python train.py --n_layer=10 --experts_per_token=4 --router_score="softmax" --balance_bias=false --router_cosine_scale=20.0 --lr_router=0.00073 --vocab_size=50257 --optimizer="soap_variant" --beta2=0.99 --batch_tokens=[32768, 65536, 98304] --steps=5209
Below are experts of layer 6 (counted from 0) of a mixture-of-experts language model. Rows are named router (the router's row for the expert), gate (a neuron's input weights, with its number), up (a neuron's input weights, with its number) and show model dimensions 288-335. Each number is 500 + 25 x the weight over its row's rms, rounded and kept within 0 to 999. Numbers have three digits each.
After each expert's rows: a language model's description of what the expert responds to; "comes after" lists some tokens at least twice as common just before its tokens as in all text. This comes from a sample of Wikipedia text that the model never trained on. Tokens count by the router's weight.

# expert 8
router:480471492524453534487502567497523483501455503500484503544514466509477551472540532500503488435493468501549475460488511530527495512502498473490543
gate0:508526523539521492509514495485467438467479498516505516495548516489467509519514515534472546506525467500495490538508549515530524499476501511499547
up0:516521553476535540545470468507470463522500485491518504498536502512488476520481513517453519480496487513524543481464514512462513486485509503531477
gate1:495511453532498535497491484456462489555499529510465507472534508515483506503489482503500510496483467492457509518459474467481503488506478530488522
up1:472547491528482544489483527491478508533523526498475505458499509542488571501486488527487517482464455496490448495474508499478507536517526528493481
gate2:481520501513472537496496519505513541480493454488477465514463441519502505503510478527478476507492494483477478502530522492463498495470509466488542
up2:500477523530487502520470491494510442476529495522438484491506488523490471503447504488513514497470460552491515477525489534565517549459536524535485
gate3:540498494552519524485490491477509510492473529475487529489461477448529498526502505521497499509495482453529446464492439506527518527494552497486467
up3:517515535479480497468479541474474487518471495513506554481544470477499509461514495493499540459490509541517490495449550499532489523504518498475449
gate4:497496499453487510458537492531470491498472552468448547492513507453477500432529515512502501473503496484470561485479505503523522466543533517514493
up4:485499506519522497461482527519506459506524513504467477514507510501537503539528499523511499468456510494550499524491501499538458483528514529495484
gate5:499516537472465506500532504525519500466518491471508488491482465489504473523517449500513497485507520515449458496473500533456500512466499532490521
up5:523464521486488491491471475500495511484512495545492467512510491498519551500474523476500478535506488503571466480487524482504471482490511487481534
gate6:505549527505475471479491498455532478541498508533525478500497520465479511488484475469497465544477484534549504544488542526464521482485516537518487
up6:512520492495509482481464488501475504515549491509514493484490504503439510458509446486516505477510475484556498495493494511509502510476510479463520
gate7:540473549481511522476531490506493464478503507501470532535516505459521460477516504535500468482435511505442533496543502501464501464426521467486502
up7:540486490480488508506488502535470515523474544469474500465468537486480475486499478458497525507524495519519462510456464502504492486529505494521483
gate8:502524466507509481515507514509526486492471505516433517472514506526485488525475502523507500504504498494464493498547479517505512476484491507478481
up8:487520477471527500499530543487490495464502487467534535538472497534507511546479522489548529528449493487456457536458479516484507518500522514504526
Description: Pipes, colons, dashes, slashes and == heading marks in infoboxes, tables and list fields, like Area:, Genres:, Born:, coordinates.
comes after: "-", "\n", " ", " •", "==See", "Personal"

# expert 6
router:515490503541456497487525493476500487539589495509481506533475481483524482461477513490444457504498473497494496535499479499486489493486529515460522
gate0:499463487496551486468501443488484504441522474462491531493471543561505482513507496510477510532482522485499482497477475494524493479452479502502506
up0:514533485482454511517514492482489506485484518497513484504466492489484468451470473534507514445510509470475463498480521492456482551558490461504540
gate1:504502530494526510548507464504490508498489490499458483493511541495503524503472498487461520509486491476507496503503469486499500460485507507524505
up1:475504516516508530506497495497490489493491518485529532521529494500464499506494484510493522525529497485487514488509527531496505505508481523496490
gate2:519511487509493481527539490507525502483469526530480488499562493515537497527504539492483458455459503529531508470498536510492492474476455538520494
up2:514460501498550478485476504501509526520484507495518494500500524495507495478503507516506467483497540445485478473552464494514538483496503543445447
gate3:496514522505473518512501480501510519508545488496488446479476470530520467518513481546510506557463517531497450481483532475467515466493475461494487
up3:502488510502489486497524496527525456484483501520480492480471515483452447523507544490519496520524503496540454507534515482498492481429526483493534
gate4:493512490535514462510499488523486548512535468510468481490535467534484474555511487522511495495494505500488476496534532465515490483528455546483516
up4:519500512525479520518473497460512463426531494485549498501490544535497502503502469490481511528532496513461527479488472495484470506494484517482486
gate5:494541524452479492470487514546495467500506475536509500475532505474497478468465537510465501505550467475522511500485488524553503521484527483486501
up5:523533527537490519505501537515544476521446532514462490520507432487517489466510493506448505499493485481525496511499511479520522499506501481519477
gate6:498519471483462475512498496442498501545542505465487504522528528509507532513477531491502468492514491469517453442521484533505527500534502474509523
up6:499507518490500538484545493473490531530507516513497497506474472493531506452489495495507504520543478510518499529522535511501513486483522543484495
gate7:461465537520476551459526498517520501497541435506516523489512476501502495485522509467483473510503535448463488530498522524525506511536458506495523
up7:457468496522505557491493515546515520480473471454492484488462488468456485486492493491493512504506479510491470493487538536513537488517520559519506
gate8:546465537528505520528514447513481542535540472504523499479541480528535501539476548491501482483514526455506501487496431517508485487511506512531517
up8:487512471520480502563481477509560511459472502486526517450493511464498522508456506502506489522494519503473496493522466516480550504486503549466484
Description: Word-piece fragments inside proper names, often in tables (St-id-ham, Am-id-st, Mar, New before York), plus line breaks.
comes after: " |", "|---|---|---|---|---|", "|---|---|---|---|", " T", " St", "|---|---|---|---|---|---|"

# expert 24
router:480512487469484516478478492510555500548524549483453514456488489472437525466501481482507518453483512525517516446517497476526520490482531484523517
gate0:508510535542487544490533491471509501523502466499486486506528539524467498482538530501446502519504509531477507520509505502487481506515526489541483
up0:467553546537535537541499529473502541508464496483521523505529486505522535489485506513543539518551518479519495518517563492524475519493477501493523
gate1:507525485500500536487460482492526519519547494481496501533481514478450474490499486511556489542479515484503547493464519498511472497512491509509522
up1:522472436549527530527513493521494537463499511533547479515517500500505526495508515515495569499532468473512467503477513448537505527483460523486502
gate2:468496535513491505459497521488504489470507488530537494501521472509502495491486544478500521511523496509443539503519549514488468464508470498539481
up2:499510525469500499473497493501512472498532509466471505530499480465484513514542510493485488479529486479454482469496462474555488536528506509501507
gate3:508522528509501499472523480476500475512508510522488538479512537474479473451475482489468546501470500539519521508495461473503512481485463538486498
up3:499528545493476512531502529500497521499528497483534495508452488513553512535528490509538501504528504493486502486484478542497502532563517519510525
gate4:486492488502488491537482495493494469470496516515496496503476505483541532496483491513533451513477460455479491493479511458501522568521477541476525
up4:504505526494491495508519520475505480505502483523474476494491483506499491486512502451476507441514550531540525459501468511510561452482509534528479
gate5:494480501511518524502514535493528475522490510491486521560459516521515483520529535468547520508476537470494484503478502513522511506495507541521454
up5:486521523509487477473492475491527512474511487532498486540470527478520438515487496478506527481455543491500522535519466526487503510457480528531479
gate6:463511484479515514482526489520486523510507516490498525496493480504527523482472491534466497456489494493513487490488485518510514506525506477510474
up6:486556462451531532479516503470534553503510489466499539522485463511521514492483484517528528487528482477463494478514484521528496506511518490469508
gate7:447516502439546527457553456549457450530489489531548478526525501465487493547500525497480501508463567504509486521517501524483515529523491482495516
up7:487478490518533514499488504498512510511469529523510530517508546453488535521483500475484485508494527507465493479506494503529496504485497499470491
gate8:505510533481450474510502507458483502520544488485478508451518493438498483496495492473518505460528471495472471491538534508473557499495500472520506
up8:491520494504514493497496493535490458487505483523519487537470460527488524522520573547491506502488477539499502493510525489520485478481523523496530
Description: Line breaks, section heading markers like ==, and list or quote punctuation such as dashes, opening parentheses and quotation marks.
comes after: "\n", " |", " ==", ".", " =", "==="

# expert 14
router:510507464491467520533497481505508538502457512540515471497474482543521486508493507511514489520536494521488509485496476468528503507507533516512517
gate0:488446487486509500517474512531488513580484478475472457540484464458538507480494536479476479517517521487469494502492519481504496536493501535495498
up0:479502488500472506513496486487544513500526503515527513522495481524462489509516527528496530487558490522511481453476507492518523462530544519496505
gate1:504496471487500485510450468508522509509526561515554538504520527451519497478466498518541477483518529489468512497546513519517509452578478496501461
up1:503503543519485507466515509531506480496507460450477472499524496518485487505490531490499473532497522526502478527523502499516491518487513512495495
gate2:503516526465490527521540526533448477532498504524518472500507492460533455510499488489475501489484508466480508523529511466506482507500465455520504
up2:501514518494478495491520512500484560485493490485444530520530545476486479505529516540508487483475509457517527500508566516503541474451514530516462
gate3:486538524519492454541546503503506479459538512443488478492508532455479527499486552522545534506477521493516576539518511541469471549533583502532510
up3:500488524511507470466537459492474517489459541527539535528545506501529515493495458509452496486514543512493544458511502483521470508511459494534502
gate4:497481490523518488447499507491473487512505515527517455544481546491484531486511519483461519532492496505517535506501461541528516522465507517549512
up4:531519498520542483477484505507492502500496535480485498500539492504518467505470537513517503515481502529488496488503535477474513460547464515488477
gate5:512501517489475513532517514505513476554523484492519424517581502503536505542530484497498489525522487486511488478494490497481536486465498472506528
up5:540534538536495545433490528492482523524484515485538490540449503494510505477550528490492497497485518520519505533462508473471514498504510498508485
gate6:499476477473445505532528538522507477521469526498495518492525508477477487461526497530472477474459527454511510530530538492533541492484499530517494
up6:485509511502469494546524533499513536495489507524489557513492480522497509509516526503486457488512457474473482517525521506479540491490488537466445
gate7:514457534514450490509469499480491479498491482494527464495464517500508464532514495510469515485484530515518522456496497523483534478517500527499506
up7:498473476490546528459507494491496511559491516490496538496531483524516512493471496484551526512514476503522510549491486482504566501455502488448507
gate8:490499484539503525480477507480523527509486490513515527498475485465484474500451484537525503482514517477499544524443539514522522482508458534466519
up8:512459499573535503463502501514516501483495515518483507537470485491506497499524459513487479498529531505522524491519546493474523496493497470508524
Description: Main verbs and particles after was, is, be or he, mostly participles and phrasal parts: promoted, transferred, released, became, out, up.
comes after: " was", " is", " were", " he", " to", " are"

# expert 28
router:528537500494522469479503490491523513476510493470435514505490486489488491500529462474533507520484522493471516491545464510480493503519484437537460
gate0:487530465489519492520504488489544521486502486521471494506507572500470508513525521488481476500498510511497509515480491497503496521525541479506524
up0:509506498528493479484505544514530496517515469491447500554513496519485451521529488499498481505500483479513503495528487439496541472477524476493503
gate1:501471473498524538492470504491532474507530522484512498492535494511533473496493513528521523482503494499468512499503532477541480470495518528536493
up1:486475485535510524460480476476489453462520481524476532483500456510512450511512516528492481427530551465479516528470482520507481494491522487514479
gate2:493505421525501556478496504504517498479500522496508509477515487515533497486522524486528518498520526539460503497518515511490547455474500494508501
up2:526521469500491523497531482524498555486505509499462487491488531505494519476472463539508519513503503488565511542477495513492499507500508510468450
gate3:475494464502524507521522506500528500498472474517459504489544449524487490543521508506558512526566511495469500484501463461471511501465496492470449
up3:489509486453455483501492513497448548497519481478521474515475489504481507552503499529549468503499516538513498469509506448459480532510513487517520
gate4:532524488484516529564523540522507535540543461511491461510514535466533498509529451487496439510536525508528500457519519536506497529529553493507514
up4:544463491545507488534474506456513521489459503483502517524460496462488518525533478504462489461499518490454493520492524523502495523560500509454424
gate5:505478466461513524534476509490528515467480488477441516527529483495500521536482493474525510556496507475497513489495490476475501474518497484523488
up5:530487546526495476536495498477535504506511501458475484502520512471524495504518550504517481495422506511509505470487474521469497467542522535492545
gate6:487522524483512511510484507516488496463486476482546485529510468458509490536527524487530554506477529478518488481502485457508539470523508456543515
up6:521531486492464462514547499548466507565513556486519503492517533523508502447524497497511477499549509514524536486521552547475519497495483540480489
gate7:457501493519494531491488499538522479528519498517486500547494520446513509492511551506537533473498484497470492545525481451513510520487484524500518
up7:431514491550475483494503493524469508470484511522475502462506491504488534503461517530495516492513479487579523517487492469540458486526504513522492
gate8:476449462502482488532574520499522513516526530505484536433466482513513511538525481494489527500502477541513469462462485511472522516511466527514497
up8:502530479519455507464541464482478527516477507560455492486516499567530523475531505482518497516483507523511500518505538557522486486481479514507457
Description: Digit pieces inside numbers, especially decimal parts of coordinates and measurements, like .153, 12.7, plus units kg, billion.
comes after: " |", " $", "6", "9", " 7", " /"

# expert 5
router:499530490446503469535503491488482503517484518515526436498502514502509513459490474458474491496549467525531491483491511513503485495505494517533490
gate0:467521504467544497524499491502487552552469492464503507486498521510530507492463520469490440497475494509548509492523509495489500499509486518476476
up0:510529501497470535506509488480535449489508545499482484485500493516476501542477510522528541514526504468483524497507521514536484499478505497521473
gate1:543506538516479467498506527476492496482454541523456532533532505559555525486551508528567503487513494502472501521482487495490486530458529473529520
up1:555464564537518516503497507463495475508529499515512476484535488509492542513494489541482505495489476521490469459442537474515528538496521472529475
gate2:517485532479503491461472492492520494542464470484477507509479518519479487477521547503492497495556489474486484508517498545504464509489478471523484
up2:480503466543514559506490504540504509508470490530535504520488547532440487509527488459473521513505481478519507524486522519527503520496494537463460
gate3:469500501562526503500535490505457518472423514506493509516500529491499516537457515502500486491512493532521543494475495497548471475518469464486517
up3:499477518501475491529508542508522523468503529498535532488552469477508485523514515511539446495561509501519495542518510465567503501503444513452453
gate4:534475533506464461525503511512536486473463484553554515506508483533492503459503529512514505574503489469500512498499495480480481485493496452460481
up4:513536509527478470471501522485524494462507509491428540485492543485500514561525486457447499461515516489521500523506511512491472497464534445512507
gate5:509512524510507500451485475555463544491522431518513482537507485506486517505491551520454477495459480465498496473514512497509543495485524510495502
up5:479493503454479515498481443504537504530456511508465502533495499517509509511465498479449456520469516491495509462510496483495527492500515453539528
gate6:480494507512532534475508462481495532518493514486555547477496529508460521527503468474515477466490522502529527492538501488492484485521510466504493
up6:493515496509513491479503503515524485531479483521521533525469495512500514556506484511463524475490478463507538482495488504518479512538519478518489
gate7:498423491481487459491481531509514488515486494545501495550508487508510521464551534485487535458517532482546488499449494517510499518540529533523545
up7:513496502513471508520474503512511493492483516481517458508464504511523496475481535503503510535496459506537469481482515471501516474525529506500532
gate8:527528479498570490501475470487473531495506479479524483499482517539463491488531517483553508489483497520552439494487499486488481480462490471540447
up8:519479462512482547525514517517489464470519481497534504470494484540502483517523506503512510508510500533485494513497470486471472542512540438504503
Description: Plain nouns right after the, a or his, usually followed by of or in: years, parents, death, team, station, degree.
comes after: " the", " a", " The", " his", "'s", "The"

# expert 4
router:529482467470475508487452538521553498487485543456534527533551468517481505498543529505523499523448480477482521492442467498517503513476502488477519
gate0:505508498500503479519551528484484474514481473496483478495522537493550509454505526490468495496474526508536463491477489531533500494536479520495501
up0:490542498539504521463474492510519480540514474522505476503505495485491497523471509511451506520508486519480536520483481515500518452489499483484489
gate1:478516491512469461499476481449536462494494460461442538489490508509464486485499489505514506517521501514474487502525480486550491512541478488497545
up1:526476525518482481527527514522477513502525520525517475491503544490460440493504498517503486494555477509518563503538522493522501445496475521490533
gate2:499500507495516506514459494488488504479494405511476504469471488468551500480504444545505474508522505523541517518479479506531532450511536473527532
up2:508502442449502510539524489521529461492466497507451518478489499511526511492517508499524523493499536522473450472501500478545469522528514509502522
gate3:499471507496473516497540483510487531523500484499497519463506477540541470526525509516478532495456505459474516526492519484528472488521516490487508
up3:458482579496506541493516515508436515540455498490479496534529468464468473477459441528534475434506479530503528485511496522485491488460493458522487
gate4:483525484513467460525449467519513515499472519500510535511522516456457477529493540467535492513496515503524488508475486467506518482470481553487490
up4:496484512517455467483470500482505478452511509545538461477479500500486460478486480511483507496525489525481537495459542520454463475519509476505448
gate5:511494535496470491451491527511504450462490508531473474485481500498461499469515523487475478479509506480431495498490457516515511514537490518489510
up5:521470502485448451477516479480531483504495480472543499511512503532510492487510505467483485526476504547518475505489507497512512459491492537515545
gate6:469486507505498530518514543491491483481483512500522471546521501538518486509453449492501499525511520493500502506487499492537509501482507496524500
up6:492481517516475526473526458500459501543483493525491493483487493496530476490489493525489518489486470489503483506508534506469517502492519522520522
gate7:506516525545521488507522481502466484488491494489502505522468530492491501511498494504546489508459526463503519487531537485514529505537517540510527
up7:515468532495495494529509499504459499483477521489507481457470489491517520522541514470479473526452502485507458459504475477468501516486492474480524
gate8:507454519502530514514502511508551502513509509512516529481470501534503459531481442516508479522481519486448513538442493504497501478524543460548506
up8:456484475533522469492439504505499507467478491460546499511513505527495488480471479490517494537537512502519467467454511510502489481518498430509515
Description: Pipe separators ending table header rows, plus list dashes, section headings and infobox field labels like Genus:, Synonyms:, ==See.
comes after: "\n", " ", "\"", " —", ")", " 1"

# expert 9
router:532452494513483490502513483526557498512501509507466513497516484482487489447500504489506497503503477462490486525475529506462518514516481477517533
gate0:503518493502501499477512499445535558510556521489516481449479523504497506461527467458453530494497500485510486521498497493495499473538519548528538
up0:518502498466515547520511541504497520518494473524505518494494469482497509463498511556498462452523474504483515514489492533508517501513516488499498
gate1:477457510492511470484491520507508500541490489521497533519460496516550529479516534484493514504530551450456507518499490496518494508523476494499510
up1:537485572497450521506530513469506521525485468498539485528506533508470507441482503493493483487548475445497480522530481482484547474474494519477527
gate2:490509457487502494496490508487535495476537516542507492492477501516532497496488516505476485482495540435461451532469512501554538488502503497545532
up2:479539481469489487528524478501454471460474527534509473527526523489471466482519503467494503501529524527507473497524486506484467492550539506513515
gate3:524492525527428484483529518529514496513508458469522491540535460520505460463492489513520489492489483514450511506487567493486494523526467500507493
up3:487487527501520485530520521504468518503476494529464448449490531462510565526510480498470523500542480494531472509523472509488472491484518487459510
gate4:516552556498525475540492439499509483439489474504520514525513470536511469515488535466498501495523479487462492437451487475452487492508512493500495
up4:513441513533509508523508509531485477522442504527511490499514511526486493523515535485475490460448506546482509430482540466511502424516493522500459
gate5:484542517509504495473537500525491479545514473484554514474503525473489527498524492498482489482508507474492533510505477492500469530487537512479527
up5:519471460503498486525506488494499488494429485493507506502491511492542469482483508551495526461534518479482475492512539496487491491512486506516473
gate6:447487541469540487476527574513539479490472488577502494529547492524520467468468500492540500503509469503477509495498510507488514514466460459491522
up6:519545449507508523499461490506519503488490457493511543494470488506458512502519499497494572539467483523458455479497493541479539541431513508472488
gate7:489507478531491476466517527524517498507522506528482525517474499532502479508491542477519497500542518521498494503470473496470512489497503542501496
up7:476523478491534533501516518507486461502515499508487494522514544517470517529517519528518502494514512504520486484492526525521486513519499549522491
gate8:503515488475496536468515501500514459494512508516534522455490580457481507508517494521492490482521499474467497503462491456535485472524499498496477
up8:528482529524507536517538475448517495501484464501503476509515468550472491473519519490531521521502505469508523500467501485463486483521510502515535
Description: Numbers, percentages and short cell entries in sports and election tables after pipe separators, such as 0, 21, Win, Nationality.
comes after: " |", "|", ";", " /", ":", " —;"

# expert 12
router:531479482496522448528512516448528517483504461489533479504470489478520477496499501478488530501490491445494523541493490518453500496505521495532543
gate0:464523471497477506487557483515471532483505522502523473511495546516461496540531460502494531534489474522529512523517518513463497490456515493519517
up0:494464521457558482510519500541530524534497511515524478517494490535445458508499471488499468520489493496477499496505508478486480512498516498501463
gate1:498511466502502493515511496442488486522466525500493548520450505539536509470484513534524521469512503508523527523485482495522485526504476492507461
up1:488483496493500480509464543535514508508532480508517488494496504506543501459558524476476491470509494506497481444532534482503527541448508483537523
gate2:501505492534512514474499447501492489493484449481520489512520501516477526484511497559507490468500493498561537460529443504459482454494483488502529
up2:542519478539491475499539457493472486520502491482459560526529530479484481523476521529533489536523453503522449516512549528508455494507536512507463
gate3:529497489487497540516488492465521449495493531453476518504467488521470525508517526479464513479493493510462511456461539523493489516509482479512502
up3:470499529457525458541519497492507506477462514498478520477493491479478467514530500503527504451496513488496499501478546478519524503545492494486465
gate4:513477484489572524519472480511509509537475492503496497567475516490471526499528470484489487453509461498511562499465492521523463464474508531482511
up4:480475504514472517466520530516531529507474523501545489489495477452477498510530478494477483511444479483480463529525506506489495547482437498479548
gate5:480551456506453503460530501509476497472536526493514515498517499517524518541498496453494456513481495497520476539516486502503476574521485487486479
up5:542457515476518519522489502504471524509482528512474472522494509474497454478476514499532538501478479535449451483490480537521494507450500481504483
gate6:471503520491479497478452496488470483507484506481508471520488539480458483514506492564506528522502485512522507531465493525496509519467553508568471
up6:505491477494526525467488482466491440515494521501499499497456507504501492508504484485525511539523532487476472476523487482541488479519528484438477
gate7:476551510532540491509488520525455512512514494482516510468491413470452539524533530527482527481495527521500486460477441517500495520527478492503501
up7:505497497464512494548485508489460491526471485492477513477501459476520541498485553526472487467487460491545512495513502482458492480463494496495502
gate8:499493495519487528502489500496509484493481531509576488512510546495493491506506514468525437515517466520502494460467484484508526492465481460477483
up8:512467499494460477489504485496510507481473522471484421482541472527499507500473543524494515502496468535470503449491527513465529467482467506484487
Description: Articles and determiners like the, a, this, plus adjectives after them such as new, major, regular, official.
comes after: " of", " in", " a", " for", " as", " with"

# expert 7
router:526467487506480484475519452469554486502493494482484508471506481495479509509508506476522544500440502479474500502469512526479543493518526417464508
gate0:511468501485501481459549486491479472533500458507523514467504491535517493510493503465518487529481525495491493512512531503505468508473488528489568
up0:476517500497520512496493513546518483459457554465527498494477529514509500463514459488509466489512536443542475514510470519533513474523502522509516
gate1:518476488524479491482471487512522511518480435507492491513517544487511483496516537536462502485454504467474538507541466536455496499500502526479505
up1:534532487566530515494491482479500513490476479495497526501515511490514515496503529462529475536468520485482526485484474462485483504506506539502451
gate2:530507507452503474456433487508538479493484449472502490513490534527517531470593476518481517526506527531459505524508484524517541487474475491519497
up2:549496555496519466472487494481472499494525461529446578502515518492466524471514476485522474494514511504481549488537529527518419480517483460493510
gate3:512507524534503564445480516534510499490535456488470523466528482486450527546522429480499509475485481480464469462452532516515454488506477513534515
up3:500476486488467517508470529517509502507496537477484481485504525521494506487488463463485506454430500540477461487511486491476487517469482530504486
gate4:497470486533527479527501532471473501497533502476459501474463487529514469472467522503527523472536473531486487536494477492447504520476479484506485
up4:480456549489477490479544505545499483498515523470490477505489519484555466513479490418489497490512529504521497476500498447489462495511478521461496
gate5:515487475484487492488499515498518486459479478498497493513488504534492508496515466517484464511516487514490496492475455521518507520487450498509511
up5:499414517519496508511498502521527516463489505480502485464511523469494526469465493498537514449521491517480492536495517472499511509504498526477477
gate6:464500512497513487551500484452485510516486489545522481479534463483467497485502503511507471498490462503478456499492501496482526500468495504502527
up6:533455511502507490512447516480560527459499533481478535494514481482503493513545507523500467519462495467526528436500504496517476469495537510467481
gate7:502486533517510500493534518522456499498531462424508513496461518504482499540518469474547494502504494442501526524486487491540488523525484499494465
up7:479487515499537495479533476509519478479488516510467538529466537499539425466538514460480516530469507496544477498485480490545456490479495576483510
gate8:479487553474468478543490484505499498473531501560513486485464481472547482539525555563492459507495498487488504472513526494494445494503522495535496
up8:495483517438470495490493472482501507494491511482513534536506530517504521499468465501473479553536516490497540548480478494463487531495468505517484
Description: Line-initial dashes in infobox and taxonomy lists (before Country:, Order:), line breaks, the articles a/an, and small numbers.
comes after: "\n", " is", " on", " /", " as", "On"

# expert 20
router:525530459462493479533496504475472530487466475494527471502527501480528504460486501467506490495502506477501490534502508515494469492539491546518494
gate0:502459501511447497525526540495525474495506498526502516491469473462473462470534536507554490572515469484472478470490488487520518497438515463487512
up0:520490495521529493475551518456521481498466508504504510508568516507524528489496498451492478477487511474499473475461519528496503451470496503515570
gate1:488483521532509479502515469514505437471522484481496499506502531509514527457474513463474496486481487510475526492502524505497502555524497485539431
up1:474549478494488476487475537475501491515542511552519441481490503488530516487547491451494493488470511507524496489543469519516481477511505444480517
gate2:485530501505457515502474499490532508493514495491532524492529526540529482511512548489484512500521504497503498513487480482496499557497454504482461
up2:536502491481522507485510502513487523475481493511530487548520495500489478475526489445516513507523457492417501455499506487496462510493469561467457
gate3:504488529541519547504466484523519486503462521482476519506468492531484485520462509515512525561467521507493519495530496483503533488477498473507445
up3:474485482479477460510461502487481495484476516516513484480492490489517463467520488498475469508509483523509525484563517540495501512501518509483497
gate4:484467504484448463563476526464480474506458513538493487516492497519512496512484540533503498472502501509465500485449529480503498496496480478481525
up4:488489539479493478492496557480504437493492499514476520470473468479497479480537509481515512449547485489512473524518506491491479450495481527499512
gate5:507472473528524456461473438577485499549522508523498496522548501493503499517532510523511507471507502496498471516517534507499490534560500513483502
up5:498487479469499515476496479479498497492527476552523517519494503511507469522547490504485482524434474482536525531524528499487525505506466536528498
gate6:482491550534530517475492503497502457500521515504479489461486532530515491514514518486510516535489506512477490490505488544474440497489497500496461
up6:496447485515495502498484497541481483481457489500514520540488502480518486517516506513560479517462498502533487532486506520568498514535463530517482
gate7:518507452521469484512460515523487477544512439510482492491510478485483494515504529513493456497471469480539501508486493520471540486538499528538487
up7:458484490470535508522523483513484537512472487459525478537547539501463483490492485488515491487542531504512470510477481536504516528494512516503500
gate8:489511488477508506507506511462461538526543477490528527487539544507499516494484511497473429406486491484517511492519492502448515490493478469521494
up8:514483487499511483477537474508514480509479524535461518508482448467517500548496513518487522476522504539466527488510486526466533540505480492513485
Description: Suffix pieces finishing split words (-ing, -ive, -osity, -ish) and general nouns or adjectives in expository prose: support, research, large, effort.
comes after: " the", " a", " an", " his", "'s", " its"

# expert 21
router:536481486574531516501520517497503497465506482493474538506512504509544501531496505505475500453487492465542558492493510489514483422509505479501544
gate0:526516483483549530504465501467501502525503467489548524505479474510467529460464497514530489506471528474499530515482513495503538501503516515501499
up0:525527466526522533512446519524519539497546509513465528520480559508491525538573548504498504482514481493473484488480521499528478508519528504464462
gate1:534507504495493457457513512492515481471514443468500499512498513479489485502489485509502483509500466487468548492517463533518533516507495486515521
up1:471503504495504554480541541531512511526519506494445507449508501480518505561528455510513498468425494512487470488523498538497455507511494518495509
gate2:537485457524505471507521477447482476492542486526513506562536488463541491555534484542488488444500448474471478476518511504492505484543496480511533
up2:519466482510522454505484531504505462491476437481515500439506520488446509468486535530522521486487448515518511489466500486464488513530519517499492
gate3:531499451500510498541497477509524554503494489453469512540463469442488463481465479509548496495464520489480522527467512495473510457455525535487497
up3:479539546507487473469501522523497530520475506536478489515480502569468501483467453495502500488506528527520496530504458489506510512533474475516510
gate4:467498560499525530472519476490444530513477469532534505477495484471470467471492504584510541544503504454495544552492466507450514495478536452516479
up4:500522536465488510520520489502506506509473497521526443452488534489510447496459486520497540500475491497454524514507499505456516532486497514528461
gate5:491495489502527506507515504551485512473485478549480519455493514523469520444524471506523531501462479479511501491506478460498449499507491511448476
up5:514504501508521542517513520505502533468464513497518482491522511531460505462502437503503509500487458497539511443512485473501462521471505525483464
gate6:522518433489466459461499470504523483518491545496505482502535475506521490504502533528498468503514497507477468513483489465514512486470544480548466
up6:453509483521502515529473508528559467486522496527493476509483510490512521509528493543515476478534536497468518553464492501467464500499517523473520
gate7:475485493487543507536512516477485532500519523491501490504442457501511513458505520468477500513506526486490527518462499477568507486520514537526489
up7:482502512495512562555464486496539515539528496484508481528508482496457537520509498520485499503499501486466531501516501533491512496478484536503507
gate8:481487486471559490473525498504515526540487510471511519508495467533491480512511523505531504449520446491469487500522525518541524517479475442507521
up8:522520487503494507513525527468517517480496518477540481508492525510512505464517505476455473506527438468507542526476489513514502503469460493476450
Description: Function words of, in, the, from, for and possessives his, her, its, their, as in Museum of, to her retirement.
comes after: " of", " in", " to", " on", " for", " from"